From a checkpoint of a small mixture-of-experts model trained on Wikipedia.
Size: width 192, vocabulary 16384.
Experts: 32 SwiGLU neurons an expert, a sigmoid router.
Training: a variant of Adam for the experts, 438M tokens, 6690 steps.
Below are experts of layer 6 (counted from 0) of a mixture-of-experts language model. Rows are named router (the router's row for the expert), down (a neuron's output weights, with its number) and show model dimensions 0-191. Each number is 200 + 30 x the weight over its row's rms, rounded and kept within 0 to 999.
After each expert's rows: a language model's description of what the expert responds to. This comes from a sample of Wikipedia text that the model never trained on.

# expert 39
router,165,230,247,189,232,266,191,201,191,217,203,142,213,243,216,189,225,182,161,199,168,146,175,180,138,184,231,222,200,112,209,170,194,176,163,191,234,155,170,236,205,227,199,199,198,204,183,162,199,227,203,246,200,193,178,204,239,226,190,209,223,172,156,231,208,178,249,259,216,206,192,192,200,215,262,181,253,166,125,202,203,186,196,245,263,193,211,214,230,186,125,203,177,170,198,211,197,219,258,194,161,213,205,232,225,214,183,177,224,220,180,157,250,210,203,150,233,167,185,165,230,265,218,204,224,244,189,144,156,137,237,184,195,226,178,172,207,245,180,209,223,225,226,182,225,201,254,163,200,292,218,226,204,208,209,176,223,190,148,219,212,227,180,183,206,182,215,199,183,236,188,226,176,219,199,244,199,183,202,172,189,205,178,172,207,164,177,232,160,191,177,205
down7,235,195,212,174,235,221,163,183,136,164,215,184,217,193,205,171,190,189,221,166,163,252,175,227,186,200,168,264,203,216,169,209,187,207,180,211,295,228,226,188,208,222,205,208,212,176,185,172,244,238,164,216,192,229,208,169,203,168,170,193,207,212,170,158,191,178,152,244,236,176,155,225,219,208,192,182,277,208,200,154,194,177,219,235,144,187,178,227,200,246,196,213,218,216,221,187,178,214,215,225,164,200,167,186,208,173,222,144,156,198,183,172,193,229,224,219,231,252,201,162,221,208,199,201,211,207,229,134,252,135,233,249,237,213,180,212,176,187,175,261,228,195,193,235,161,185,238,282,237,202,198,178,209,156,243,164,243,185,210,186,191,187,158,181,190,239,178,215,200,211,155,243,244,220,177,203,153,150,158,149,203,149,220,205,179,206,257,228,215,178,210,182
down8,219,171,215,167,233,236,242,154,227,131,279,179,212,237,189,199,236,229,192,215,161,186,191,242,185,225,247,187,170,190,197,215,208,197,206,250,186,202,159,216,231,200,227,142,182,197,160,159,132,203,199,218,242,162,199,160,257,205,224,219,216,186,301,221,161,273,133,186,222,214,174,175,168,156,191,207,207,181,257,245,184,235,193,193,207,150,191,153,213,186,208,224,187,221,189,192,217,153,173,201,188,189,193,195,249,237,175,167,247,195,185,219,164,226,205,192,160,229,229,258,182,232,165,248,168,192,215,213,168,247,191,171,182,163,208,195,210,199,147,229,205,197,193,171,167,179,192,212,215,208,159,197,214,252,157,233,207,209,199,175,217,228,200,210,195,153,218,196,146,206,272,173,200,225,179,220,164,196,190,180,207,217,234,214,197,185,192,186,201,256,167,182
down9,213,194,198,216,169,145,183,182,227,265,200,182,226,194,201,188,202,174,159,189,299,200,242,217,153,190,234,213,208,234,192,197,217,248,239,191,212,218,250,192,188,131,246,228,202,186,194,167,159,183,262,196,206,183,199,191,178,197,216,253,213,215,205,207,203,188,214,219,250,226,210,192,199,248,197,171,160,243,209,200,214,211,124,275,196,213,165,186,218,238,232,172,173,245,162,197,177,182,180,142,231,242,192,167,202,214,208,227,229,196,194,233,224,182,220,185,220,203,193,203,214,228,214,239,252,192,159,158,264,157,170,167,239,192,211,169,223,221,200,216,197,243,179,264,210,209,192,196,220,196,133,179,197,220,188,252,155,187,230,225,223,199,201,174,186,175,207,201,229,190,169,91,223,224,208,179,240,170,222,155,196,194,233,206,138,212,196,213,204,238,228,211
down10,186,294,200,156,195,212,189,182,116,190,213,223,187,198,171,182,223,185,182,196,158,212,222,191,200,179,237,186,208,221,243,224,165,161,210,212,174,204,245,189,206,203,209,256,153,191,165,260,179,191,207,202,232,260,192,205,158,234,233,219,177,226,255,176,165,227,169,192,157,216,182,140,207,204,195,214,236,226,228,172,186,221,224,229,194,216,153,165,246,215,167,187,273,206,144,201,224,192,208,185,254,215,206,159,208,194,213,213,205,179,247,234,226,192,186,184,216,163,173,150,281,205,187,240,118,182,177,233,288,224,225,178,221,209,195,211,247,173,183,175,165,233,221,237,201,209,224,193,206,229,172,234,195,199,151,220,204,205,193,186,202,148,222,180,206,236,171,205,220,145,170,229,214,214,227,160,236,243,165,196,201,223,190,203,148,231,217,182,209,235,178,197
down11,231,191,164,172,124,186,166,180,231,186,220,192,188,161,178,195,292,191,216,118,259,185,152,234,216,207,216,173,213,155,184,177,148,147,153,162,167,197,270,212,164,197,241,217,221,203,203,216,223,215,229,182,187,208,181,178,227,176,244,223,206,196,172,158,200,184,206,250,216,235,176,191,246,214,233,185,203,188,239,202,169,209,168,190,197,189,224,182,208,199,179,191,168,136,166,227,153,217,186,215,179,179,253,165,197,226,196,215,175,191,213,195,198,226,185,213,174,200,155,157,146,203,195,187,156,227,162,242,197,167,163,224,156,152,186,218,191,197,213,216,198,262,182,180,239,151,191,181,182,200,226,168,168,174,167,206,163,203,249,219,207,174,142,192,198,232,223,190,187,236,196,190,170,215,162,228,210,167,202,149,170,159,228,203,135,255,179,183,206,193,140,240
Description: Periods, line breaks after headings, opening quotes and clause conjunctions like because, although, when, where, while that start new clauses.

# expert 18
router,144,209,222,206,235,206,216,183,144,200,206,145,196,180,208,228,241,167,207,223,175,182,191,239,200,196,194,194,208,139,238,161,193,147,183,194,196,114,168,216,180,181,247,197,170,200,177,190,191,208,167,193,227,206,207,199,281,245,177,184,245,150,158,225,234,210,241,250,285,242,213,168,175,224,204,187,176,203,180,200,211,223,187,226,238,224,174,218,191,163,148,230,214,162,174,198,181,223,234,192,242,203,169,236,243,253,174,184,213,197,150,168,211,204,173,177,168,203,200,158,263,242,159,216,119,190,198,187,178,171,216,170,181,216,169,176,222,244,224,228,179,249,192,195,217,226,208,219,194,265,219,204,197,207,182,192,215,187,153,244,246,199,182,208,181,210,173,192,183,234,194,164,172,238,181,262,158,216,222,205,162,181,205,154,143,193,203,159,200,169,182,188
down0,196,173,237,197,199,205,188,212,190,221,197,177,148,175,174,225,162,194,205,158,243,185,202,185,203,194,164,144,216,239,266,242,222,206,229,178,178,177,188,179,185,156,195,203,211,239,258,194,135,170,229,236,213,222,202,274,228,214,171,217,204,222,182,182,251,234,204,180,191,222,173,190,179,212,191,166,207,186,167,180,130,180,216,210,175,190,212,167,217,116,199,163,222,166,198,255,215,128,155,181,189,218,278,218,120,221,244,215,204,189,165,206,216,202,194,239,155,250,178,189,243,194,181,211,257,185,226,222,223,217,142,207,174,199,163,206,218,166,161,209,216,179,203,213,207,174,197,183,158,188,248,222,188,182,217,208,205,198,196,224,252,154,216,236,270,203,144,172,230,206,251,161,204,200,196,183,180,232,164,243,222,167,201,165,174,239,187,181,175,182,197,161
down1,181,201,245,177,201,234,164,219,180,189,207,194,191,268,173,140,196,172,242,191,120,179,177,130,181,174,218,160,178,233,182,185,206,229,199,217,227,203,179,217,188,245,160,239,199,174,196,198,199,157,237,199,161,176,169,196,186,214,166,188,209,224,231,260,228,208,182,190,201,207,215,172,213,212,225,155,181,204,235,234,197,229,178,270,214,170,231,228,175,210,223,256,170,209,196,269,152,210,251,153,158,203,192,172,193,238,225,191,224,189,202,196,203,210,195,205,162,231,158,173,173,194,182,225,175,226,241,159,177,218,169,185,233,180,179,282,155,213,162,211,230,236,219,173,193,192,180,185,163,172,213,231,207,157,212,191,180,162,221,230,214,134,152,200,216,249,218,145,191,196,225,205,166,233,236,207,257,215,198,252,225,194,223,197,233,186,270,200,207,255,225,150
down2,153,236,216,184,191,243,207,180,221,210,213,164,208,192,198,233,278,254,176,213,146,180,189,163,203,184,229,192,123,234,183,154,187,173,221,180,227,215,184,166,232,220,184,198,240,273,179,232,214,172,193,178,189,172,213,212,155,230,159,251,218,210,236,172,184,204,156,171,186,230,174,232,203,166,216,225,235,201,165,187,217,232,232,211,222,217,201,211,210,184,193,240,181,239,226,161,215,221,192,165,165,190,204,210,271,169,146,204,274,234,246,208,191,213,209,220,151,207,252,197,216,204,203,227,178,172,198,230,144,154,219,159,146,213,231,201,241,233,188,228,146,255,230,184,216,205,173,242,201,171,168,174,206,219,163,257,176,257,203,168,214,171,175,189,166,213,200,208,207,156,173,186,185,228,159,199,214,219,168,194,203,199,163,272,203,166,238,242,168,196,169,213
down3,178,158,196,211,228,198,191,188,228,214,252,232,227,199,181,212,178,250,226,222,226,256,203,194,250,220,227,196,202,215,268,205,171,126,237,174,214,235,264,220,156,223,208,159,267,153,225,200,230,192,244,210,192,235,152,125,169,225,197,173,232,178,273,255,178,208,230,203,191,207,203,213,239,167,179,163,226,209,158,234,248,206,199,235,223,216,175,181,191,216,226,204,242,194,139,159,205,196,186,148,224,231,232,179,197,180,212,119,212,182,205,222,211,162,249,183,219,168,220,237,147,198,191,231,172,196,186,209,193,213,249,198,162,197,222,252,194,199,206,233,182,192,236,240,225,162,190,176,169,166,178,191,180,201,188,243,196,186,232,214,188,226,198,203,206,179,209,249,200,261,221,186,195,229,230,204,159,201,191,145,182,192,214,219,216,203,169,260,211,232,195,264
down4,187,198,195,151,158,159,144,161,153,165,224,143,168,222,205,211,157,167,241,176,222,153,169,237,189,211,217,228,187,152,207,222,224,208,206,234,221,220,145,232,247,202,219,163,224,195,205,183,156,206,225,236,223,213,206,184,195,201,173,209,219,181,249,182,201,164,211,209,179,241,138,149,208,180,148,217,223,215,169,189,206,185,173,194,201,187,194,262,208,211,201,191,210,232,206,204,231,179,179,150,236,223,210,215,222,190,188,236,250,230,232,189,205,216,202,170,148,161,193,219,184,199,186,177,166,174,197,114,197,202,220,224,228,177,220,233,221,194,227,145,244,242,207,213,240,172,272,217,169,244,186,183,234,216,199,125,172,233,234,174,154,192,207,163,201,164,194,161,191,288,167,196,247,245,207,208,170,153,216,204,172,210,192,272,203,206,204,232,174,209,169,233
Description: Articles and determiners opening a noun phrase after a preposition, such as a, the, this, many, plus currency signs and prefixes like non-, multi-.

# expert 55
router,181,264,225,203,210,220,191,202,169,203,204,173,207,197,177,236,208,159,212,240,154,134,211,206,179,159,249,197,183,183,215,212,176,149,225,198,189,141,163,221,174,236,217,186,152,226,126,190,174,202,152,211,221,191,186,165,260,196,216,200,245,169,182,232,252,218,228,251,251,207,198,167,161,249,237,185,233,188,170,209,222,203,160,215,200,191,200,270,198,173,168,189,191,161,212,235,219,236,212,194,239,201,203,186,243,207,225,188,222,220,179,188,192,163,198,138,195,176,221,178,216,234,192,212,125,246,156,161,159,182,212,180,153,219,152,135,238,244,194,229,194,255,194,194,211,206,228,185,196,291,230,207,222,203,171,189,181,178,179,221,220,178,143,170,223,156,177,207,158,209,191,191,206,236,200,212,190,223,212,165,173,271,194,191,152,182,215,164,215,220,195,196
down0,223,266,228,128,194,233,177,195,167,167,238,222,192,210,140,218,166,147,195,187,185,184,220,224,220,226,227,182,136,194,255,217,230,203,220,190,187,209,246,219,252,180,130,237,179,135,144,177,219,198,159,204,207,190,176,177,186,184,191,207,147,190,108,201,197,173,191,180,126,219,190,228,200,237,218,257,192,206,186,191,209,178,195,157,190,156,202,219,179,191,182,222,202,125,220,241,178,167,207,234,178,141,165,169,166,222,236,200,207,198,198,196,190,181,228,207,201,229,204,211,198,180,237,177,188,189,228,181,170,172,239,212,233,208,172,166,188,176,214,218,214,209,195,198,192,175,203,220,174,211,228,174,161,170,225,118,200,162,257,174,203,206,196,241,176,165,188,195,219,212,183,168,194,217,275,175,190,142,183,259,219,136,193,158,188,177,171,172,203,212,200,213
down1,217,224,207,228,181,219,185,184,244,160,204,197,184,232,231,137,123,135,213,194,210,204,177,159,194,180,210,214,232,173,247,218,198,208,170,218,144,166,272,236,255,217,175,201,170,159,184,160,205,245,236,211,165,149,190,165,206,225,213,215,228,238,211,266,171,204,201,197,231,164,207,201,204,202,180,219,175,184,249,223,190,158,225,147,201,197,189,171,217,171,174,223,218,237,220,191,156,225,208,204,162,215,206,143,220,200,206,167,172,170,192,224,167,178,180,181,160,184,273,217,238,231,175,160,208,196,250,221,201,231,190,207,155,181,170,205,212,187,163,164,236,194,191,220,237,192,196,152,174,244,233,204,198,212,194,174,238,222,168,226,140,186,151,243,158,216,212,168,293,196,219,220,194,193,208,226,186,208,254,218,187,184,179,241,176,182,109,209,206,196,202,200
down2,213,223,92,166,244,172,204,185,224,184,180,136,210,234,185,149,206,138,207,174,145,195,220,201,204,167,207,238,245,182,199,171,189,158,192,232,207,179,157,214,207,172,207,221,203,246,193,169,192,212,208,261,228,163,166,213,169,171,221,195,198,193,158,211,218,202,210,234,185,234,163,222,162,197,214,237,218,207,183,202,123,236,215,199,206,215,208,203,210,189,156,202,164,225,193,199,170,244,241,138,208,176,231,176,272,209,202,199,164,177,170,200,190,236,167,214,205,199,220,258,218,230,199,178,207,149,218,206,208,134,197,197,167,166,230,217,260,182,203,172,243,179,187,186,191,202,217,211,182,193,242,160,228,187,219,179,238,239,213,255,127,167,206,181,216,193,227,177,176,272,165,191,215,142,159,184,164,159,232,213,193,182,188,188,165,183,203,189,200,158,131,183
down3,205,213,207,215,199,180,227,178,153,230,203,209,124,136,265,183,204,200,256,216,225,203,155,168,230,207,198,179,209,198,182,238,205,210,229,191,210,155,189,172,204,264,176,178,213,217,150,243,154,178,162,211,204,187,183,190,227,197,189,185,172,202,261,194,189,200,101,226,234,202,206,211,221,182,221,205,128,198,255,245,200,221,215,176,204,212,203,199,208,200,177,212,186,180,216,158,236,205,134,173,228,159,165,202,201,208,240,176,216,197,219,185,184,195,163,161,240,203,199,229,260,169,151,191,242,148,236,219,197,197,159,192,215,249,205,217,184,200,179,153,254,197,181,126,129,218,175,162,136,184,180,144,247,203,244,183,133,177,197,215,224,185,169,187,199,138,197,168,209,203,177,195,184,200,210,222,169,196,162,164,208,226,181,241,208,159,190,206,197,206,187,194
down4,203,137,185,212,124,197,232,197,221,191,194,236,228,162,220,172,160,180,239,191,180,212,192,189,156,166,184,220,198,243,220,225,157,201,202,263,212,181,150,221,206,262,205,182,189,209,247,143,181,182,211,184,217,161,248,160,201,203,187,203,192,200,243,220,141,196,191,205,177,161,221,199,243,193,187,138,181,271,241,177,156,204,209,223,215,174,188,203,164,152,236,192,251,213,257,196,229,206,223,201,173,245,221,250,195,191,215,245,165,195,218,253,211,235,193,172,175,201,174,260,188,168,210,194,189,251,210,211,192,174,164,207,183,129,159,203,203,169,237,171,211,211,180,185,237,197,169,216,203,198,241,195,225,239,220,285,232,138,168,252,251,208,157,185,220,180,200,178,177,177,220,198,224,215,166,216,208,215,202,224,190,159,226,234,163,199,208,176,157,239,161,225
Description: Adjectives, nationality words and possessives modifying a following noun, such as Valencian, Germanic, communist, his, new, political.

# expert 57
router,198,195,249,196,231,229,209,207,149,180,190,151,191,263,183,237,221,206,187,281,146,129,199,189,188,189,191,203,224,152,190,226,161,194,195,165,210,141,176,241,182,204,242,212,171,207,186,168,193,228,168,218,267,152,162,162,231,205,217,209,254,135,147,240,259,227,248,245,220,213,225,174,169,233,220,174,208,210,233,222,203,215,198,288,219,200,186,239,242,156,166,221,210,153,198,216,230,239,240,200,215,195,187,199,218,245,206,186,224,223,160,161,224,186,198,173,206,202,185,164,181,205,206,193,173,241,190,164,201,167,193,153,209,255,152,184,206,199,221,236,186,243,246,160,205,195,238,169,213,243,219,179,198,211,162,205,190,182,139,188,235,201,158,183,220,164,166,149,208,185,215,171,183,210,197,241,189,212,191,212,150,202,187,195,196,161,189,198,153,211,163,200
down2,157,178,246,224,188,227,203,174,213,165,135,205,179,290,183,194,158,219,203,238,188,231,218,251,174,208,197,207,262,188,201,210,233,209,174,176,171,200,215,112,251,156,236,187,242,196,186,196,179,151,235,200,211,163,199,200,229,229,256,217,251,206,133,176,167,231,229,200,194,211,166,215,158,211,145,207,203,219,212,165,229,237,178,188,185,201,212,159,235,180,200,178,234,216,201,254,276,197,196,206,201,199,177,253,151,222,216,244,185,229,154,173,199,224,162,167,266,223,194,182,206,208,191,204,155,189,180,228,169,227,149,165,200,221,182,206,227,243,211,231,195,198,209,172,211,220,187,201,231,216,170,196,201,151,156,222,188,173,208,163,194,191,216,200,170,220,166,150,197,167,232,236,148,198,205,208,238,263,247,179,161,237,214,216,221,177,155,166,185,219,192,187
down3,282,222,263,213,254,200,198,202,231,209,273,262,173,196,138,179,232,203,195,214,199,231,199,213,198,192,184,151,172,173,176,175,174,191,219,129,209,171,213,190,218,177,230,252,245,160,207,184,232,207,254,153,215,201,158,166,183,163,189,223,166,193,186,217,136,211,201,211,145,148,242,256,155,159,275,219,209,213,238,176,157,228,196,240,208,182,206,225,175,204,224,201,182,196,203,203,201,208,176,222,214,151,229,177,245,220,224,156,227,185,153,204,167,236,157,205,141,220,190,193,157,216,190,191,244,224,220,177,182,222,231,217,189,202,197,200,181,183,180,214,268,183,195,162,188,177,179,250,230,157,228,185,199,166,197,210,206,204,202,145,174,163,180,169,159,220,201,188,233,151,218,232,173,162,172,230,226,196,175,233,169,191,181,192,249,189,191,199,179,236,217,175
down4,163,236,192,209,214,192,195,174,198,201,177,173,170,176,192,254,212,237,242,203,148,204,221,186,198,180,193,222,247,156,155,218,221,203,245,207,193,167,200,214,211,201,164,253,212,183,211,203,239,161,195,180,173,194,229,184,221,195,186,223,241,210,148,195,232,215,209,246,176,165,203,212,220,210,233,188,167,185,249,159,266,278,278,211,222,182,141,157,224,211,239,209,200,195,279,173,139,189,194,211,181,197,172,200,170,208,196,196,162,204,173,224,230,181,196,219,222,161,176,186,196,222,211,177,181,149,181,217,141,171,204,142,174,245,152,197,179,228,229,205,193,228,238,214,207,207,243,176,189,158,167,169,199,184,189,249,166,212,141,241,166,244,174,218,113,180,215,220,160,174,152,205,133,188,140,220,210,200,185,199,218,153,176,174,163,176,212,204,189,168,223,217
down5,184,131,194,240,176,191,201,165,175,166,173,234,242,217,149,253,225,250,185,225,172,183,217,198,196,243,202,174,194,230,223,176,224,206,215,215,195,221,203,168,176,180,172,221,225,237,198,207,181,131,208,150,184,180,166,160,238,217,220,227,221,152,263,174,233,195,180,214,200,211,204,221,218,156,200,131,183,201,312,146,196,209,211,221,225,193,146,183,186,187,215,222,204,232,220,180,188,252,257,256,189,201,195,245,221,176,206,171,230,237,250,194,213,168,226,201,176,202,223,214,169,207,180,242,279,222,231,192,202,233,164,203,205,148,195,167,220,202,196,181,199,205,184,201,144,162,177,222,249,217,120,190,193,233,162,213,169,166,199,231,189,193,169,205,179,210,214,181,193,192,209,188,215,285,227,253,254,224,205,218,215,238,181,182,227,215,180,210,187,227,216,210
down6,228,163,231,255,226,227,189,237,182,193,249,172,178,181,182,217,198,228,158,251,235,260,213,191,178,186,197,247,177,186,230,186,225,182,224,202,146,236,248,181,198,220,199,128,228,203,195,196,190,223,222,248,243,185,206,193,268,208,234,210,164,251,207,201,212,206,221,153,242,154,124,192,173,219,167,205,245,186,223,241,214,212,173,235,200,195,177,215,228,184,191,195,218,225,218,187,264,244,174,254,242,199,212,234,209,213,197,157,237,140,206,166,187,178,166,246,166,156,176,255,160,160,149,175,199,270,214,189,235,163,172,207,164,169,212,211,154,207,177,233,180,169,167,232,163,201,202,189,222,161,174,162,235,154,152,183,198,211,208,221,190,193,183,233,202,231,223,202,171,204,231,187,190,175,150,233,204,245,167,163,206,231,159,175,195,176,209,208,194,235,194,171
Description: The word the and place-name openers such as New, North, South, British, Royal, usually after of, in or at.

# expert 1
router,169,229,217,152,198,224,181,195,169,190,214,166,190,208,177,237,234,166,147,231,177,155,201,191,199,177,208,216,193,127,216,188,180,169,184,231,213,120,174,242,168,205,213,167,158,227,190,194,188,232,223,236,226,207,200,159,192,190,231,215,236,157,186,206,198,207,233,254,223,179,246,184,194,213,217,178,225,192,189,219,211,215,165,225,239,209,159,170,193,183,172,240,227,151,141,175,208,222,252,205,252,243,187,232,233,250,193,193,223,216,159,185,219,197,185,175,217,150,213,177,241,243,188,200,137,233,212,171,210,144,253,181,194,202,143,156,256,218,248,222,186,271,237,224,227,226,223,150,192,265,206,234,155,222,154,228,239,218,155,219,242,199,165,219,206,184,212,221,146,200,173,214,145,230,199,217,236,182,217,180,146,178,200,178,172,175,214,204,210,191,187,183
down2,236,259,270,175,230,231,173,138,256,210,234,193,266,214,231,191,171,194,217,198,146,209,168,198,205,234,183,178,203,212,158,195,268,218,205,143,230,204,215,197,232,167,162,194,266,220,210,218,290,220,162,196,172,162,225,254,193,214,207,208,191,173,205,199,216,122,184,171,141,180,185,251,217,237,219,246,180,214,178,187,214,236,226,155,232,209,213,193,163,239,157,241,165,155,208,220,201,214,172,209,207,219,203,192,252,203,190,157,192,197,209,173,172,171,175,170,204,212,189,185,169,213,185,211,167,185,243,160,213,129,236,190,234,163,208,182,197,233,219,217,198,167,205,195,209,196,170,192,173,250,232,197,200,154,170,145,188,219,231,194,184,220,262,215,186,211,205,218,216,185,248,167,201,223,255,183,156,193,179,202,179,222,159,228,205,191,191,251,240,187,232,194
down3,180,250,172,212,190,203,203,195,187,215,260,179,205,212,174,202,166,190,207,167,233,218,256,175,178,172,173,194,238,174,157,130,195,263,213,160,200,236,235,176,209,196,201,192,233,193,251,186,233,257,238,180,179,220,213,160,168,175,216,206,173,196,210,200,172,234,211,209,173,232,176,198,237,222,179,216,241,205,235,238,191,226,181,188,192,174,153,174,184,180,210,205,250,144,224,169,207,228,187,201,218,174,204,223,167,194,213,148,206,191,153,250,177,153,227,193,195,167,212,249,192,168,183,215,220,211,257,223,165,200,235,201,241,215,241,125,230,179,239,178,202,233,231,206,296,176,252,199,176,226,173,191,175,169,184,239,240,210,210,233,246,229,214,251,196,198,214,153,158,139,242,190,178,185,200,155,218,197,227,174,161,262,203,199,174,214,241,169,196,139,240,199
down4,226,174,201,213,247,256,201,191,227,201,224,173,236,242,178,170,157,173,223,199,184,152,237,234,155,277,246,183,233,262,172,252,227,185,202,204,190,222,189,197,200,237,191,253,226,168,149,209,187,245,165,228,232,206,167,174,216,239,192,156,205,229,187,256,216,157,210,184,192,142,222,218,219,252,233,223,267,163,227,221,159,190,205,211,199,240,238,198,222,212,246,202,155,211,243,232,199,224,143,186,158,176,183,193,201,205,200,227,195,239,136,183,215,203,230,220,224,236,236,221,172,231,227,230,177,195,217,192,219,218,208,192,184,202,266,208,187,220,140,202,199,200,203,135,221,167,238,241,183,204,179,167,212,159,222,145,183,175,210,204,208,183,178,171,185,208,206,211,122,264,195,195,202,196,229,220,261,222,195,211,183,172,156,166,206,240,227,219,206,201,231,179
down5,197,231,160,181,160,148,230,218,174,260,256,233,189,151,148,218,215,203,184,200,174,199,238,206,237,203,196,216,215,156,151,209,199,235,195,179,181,194,208,201,190,167,204,180,219,245,195,234,237,199,153,214,221,219,218,235,198,203,216,199,196,173,229,153,142,209,174,146,170,150,204,162,183,189,177,167,208,225,155,235,252,195,213,175,213,146,174,186,174,214,189,159,228,237,204,147,212,199,169,183,230,205,151,226,246,203,168,147,180,150,217,208,204,217,230,175,212,132,215,215,233,225,208,195,187,149,201,177,230,184,137,206,176,213,199,246,173,201,198,217,207,180,222,149,182,206,265,248,192,148,174,235,184,207,200,180,173,184,213,145,171,206,200,212,215,201,180,183,245,182,143,260,138,165,177,139,208,153,159,188,188,217,229,204,147,237,196,185,255,219,231,216
down6,204,202,149,197,210,222,205,156,181,167,218,185,235,222,168,232,209,206,194,216,231,234,189,266,200,154,181,195,156,223,232,181,225,205,192,162,233,205,160,199,159,204,174,199,220,233,192,217,199,205,198,203,179,193,205,244,199,182,194,222,155,189,242,190,190,201,225,223,210,185,199,219,129,183,148,186,221,207,179,215,122,218,168,201,174,194,210,223,254,170,230,224,167,167,189,225,166,219,215,279,226,229,188,129,227,149,158,199,185,240,218,187,197,245,214,253,216,220,188,234,215,198,219,194,181,208,184,151,214,232,174,186,210,192,226,242,209,197,196,247,199,200,233,191,189,175,158,198,148,237,225,177,168,169,218,222,222,207,270,227,175,120,220,256,155,234,186,217,200,181,163,149,219,170,175,167,242,208,278,199,203,242,192,192,197,236,248,276,131,216,217,203
Description: Articles and possessive determiners opening a noun phrase, often after a preposition, such as the, a, his, their, its.

# expert 51
router,184,218,216,147,187,246,169,211,203,233,226,117,159,224,126,202,244,211,205,211,161,132,208,204,207,178,186,207,189,171,204,227,202,196,180,205,183,183,178,241,211,189,224,168,197,173,169,191,191,223,208,240,260,227,174,144,248,196,166,196,192,190,101,212,208,196,212,224,245,232,258,184,130,218,263,159,205,201,175,232,220,239,186,211,151,193,196,217,188,189,178,212,237,144,188,154,183,195,282,171,218,228,223,192,195,197,204,215,164,244,171,143,197,175,185,164,189,190,174,164,217,232,180,181,162,240,198,156,177,152,197,180,198,176,169,164,191,200,192,227,204,209,182,217,215,178,253,187,204,252,192,231,204,215,214,162,195,162,181,206,193,158,181,164,171,165,153,183,155,197,152,183,175,247,185,200,201,183,183,198,165,210,203,147,185,185,262,207,234,164,200,214
down6,202,217,236,223,206,199,180,145,173,177,174,216,218,189,176,196,218,195,188,198,175,213,244,199,222,240,169,179,198,209,260,216,234,245,207,200,182,224,197,195,201,202,193,234,205,176,173,194,220,127,175,211,217,185,210,205,225,199,172,153,159,186,253,175,173,195,137,187,130,183,192,189,183,149,216,199,172,172,185,183,120,226,189,205,231,139,199,162,165,200,204,203,207,217,207,191,172,182,181,176,231,193,142,213,174,209,233,169,214,175,194,211,227,188,202,226,229,169,279,182,250,224,195,220,247,210,160,171,229,202,245,228,231,215,212,168,263,205,260,210,178,181,223,210,258,258,240,234,180,181,267,211,183,187,189,234,228,246,208,116,143,189,136,190,227,181,206,267,191,177,207,177,244,200,225,226,206,176,210,199,248,141,202,250,212,185,205,220,160,203,179,189
down7,168,177,188,193,149,214,241,198,252,234,208,186,154,178,143,176,125,160,190,147,235,252,202,137,163,168,239,220,167,201,238,202,221,227,189,189,183,183,184,201,196,208,183,215,206,172,186,219,242,204,210,226,225,166,202,208,198,152,218,206,197,182,245,250,194,244,218,283,211,184,184,125,204,247,178,224,179,203,209,178,239,190,178,201,174,193,207,210,188,192,195,150,193,174,244,228,228,207,224,181,203,199,167,230,146,243,196,224,189,183,202,213,184,232,171,201,232,238,215,191,199,206,206,192,244,244,214,169,192,171,166,203,214,219,194,256,160,170,220,172,153,180,151,204,188,204,208,204,193,176,170,251,192,243,217,257,158,233,147,209,234,222,195,185,156,256,184,201,221,210,202,131,231,218,194,270,210,159,204,155,170,193,180,205,163,201,300,209,192,202,192,226
down8,101,184,204,199,191,190,245,156,155,255,193,220,205,244,212,205,242,216,227,231,225,188,156,209,230,202,227,185,207,193,210,190,143,237,202,193,186,204,185,184,153,159,178,183,166,243,241,198,205,244,177,214,155,202,254,213,237,224,181,245,201,192,188,225,181,210,201,171,166,206,218,211,194,233,169,227,230,170,154,228,171,234,209,239,168,222,161,166,165,177,191,231,206,203,214,199,171,172,192,232,167,116,225,195,155,222,187,217,183,229,173,229,227,219,194,158,180,228,129,208,198,264,183,164,204,246,230,198,184,224,260,204,227,144,217,172,199,265,219,170,233,175,248,148,224,191,208,161,218,218,201,227,204,182,192,194,220,195,246,197,197,178,205,173,188,195,150,179,211,181,235,181,225,220,225,207,178,226,266,161,254,213,217,209,194,259,213,193,252,156,240,159
down9,243,172,211,242,227,172,185,180,199,124,240,189,194,196,216,168,228,192,160,216,223,180,208,194,195,173,187,213,177,194,207,142,118,164,182,168,146,180,210,171,196,191,152,173,203,194,186,201,235,187,184,238,142,185,187,239,182,185,155,188,230,159,239,197,193,194,212,190,172,157,173,262,223,179,195,212,129,174,183,199,293,144,188,220,188,243,228,210,218,195,224,127,204,140,228,177,184,162,193,156,188,186,205,232,224,202,179,188,216,198,198,193,144,183,211,205,216,200,171,204,163,203,205,210,197,181,193,247,200,228,168,205,164,217,225,264,232,190,214,243,229,245,195,184,242,224,225,175,185,215,244,206,220,220,181,287,204,160,202,205,262,199,212,175,189,218,208,248,152,215,204,245,244,187,198,209,240,215,177,226,241,232,212,231,172,131,202,185,233,217,187,234
down10,203,179,121,168,181,212,233,241,151,199,192,215,257,185,198,235,202,233,221,210,242,201,163,271,231,144,187,146,202,191,250,252,226,142,228,170,212,217,185,251,177,201,174,199,200,199,160,273,213,171,190,172,183,175,245,204,235,237,288,221,240,228,192,259,182,185,202,207,171,255,202,183,214,250,211,178,196,159,209,157,210,212,177,203,203,195,227,249,234,231,222,192,168,223,268,204,200,204,201,155,208,179,217,208,223,225,212,219,173,254,187,230,223,211,178,157,143,171,245,209,188,191,187,175,144,162,203,215,140,172,131,207,219,209,162,158,194,184,204,186,204,176,178,199,226,209,197,200,155,182,183,215,181,158,214,182,199,228,211,160,169,163,231,228,228,195,188,161,211,210,208,217,196,146,147,221,180,183,201,211,197,193,174,179,206,238,153,167,184,190,218,179
Description: Line breaks, list dashes and infobox field names such as Founded, Country, Coordinates, Born, plus degree signs in coordinates.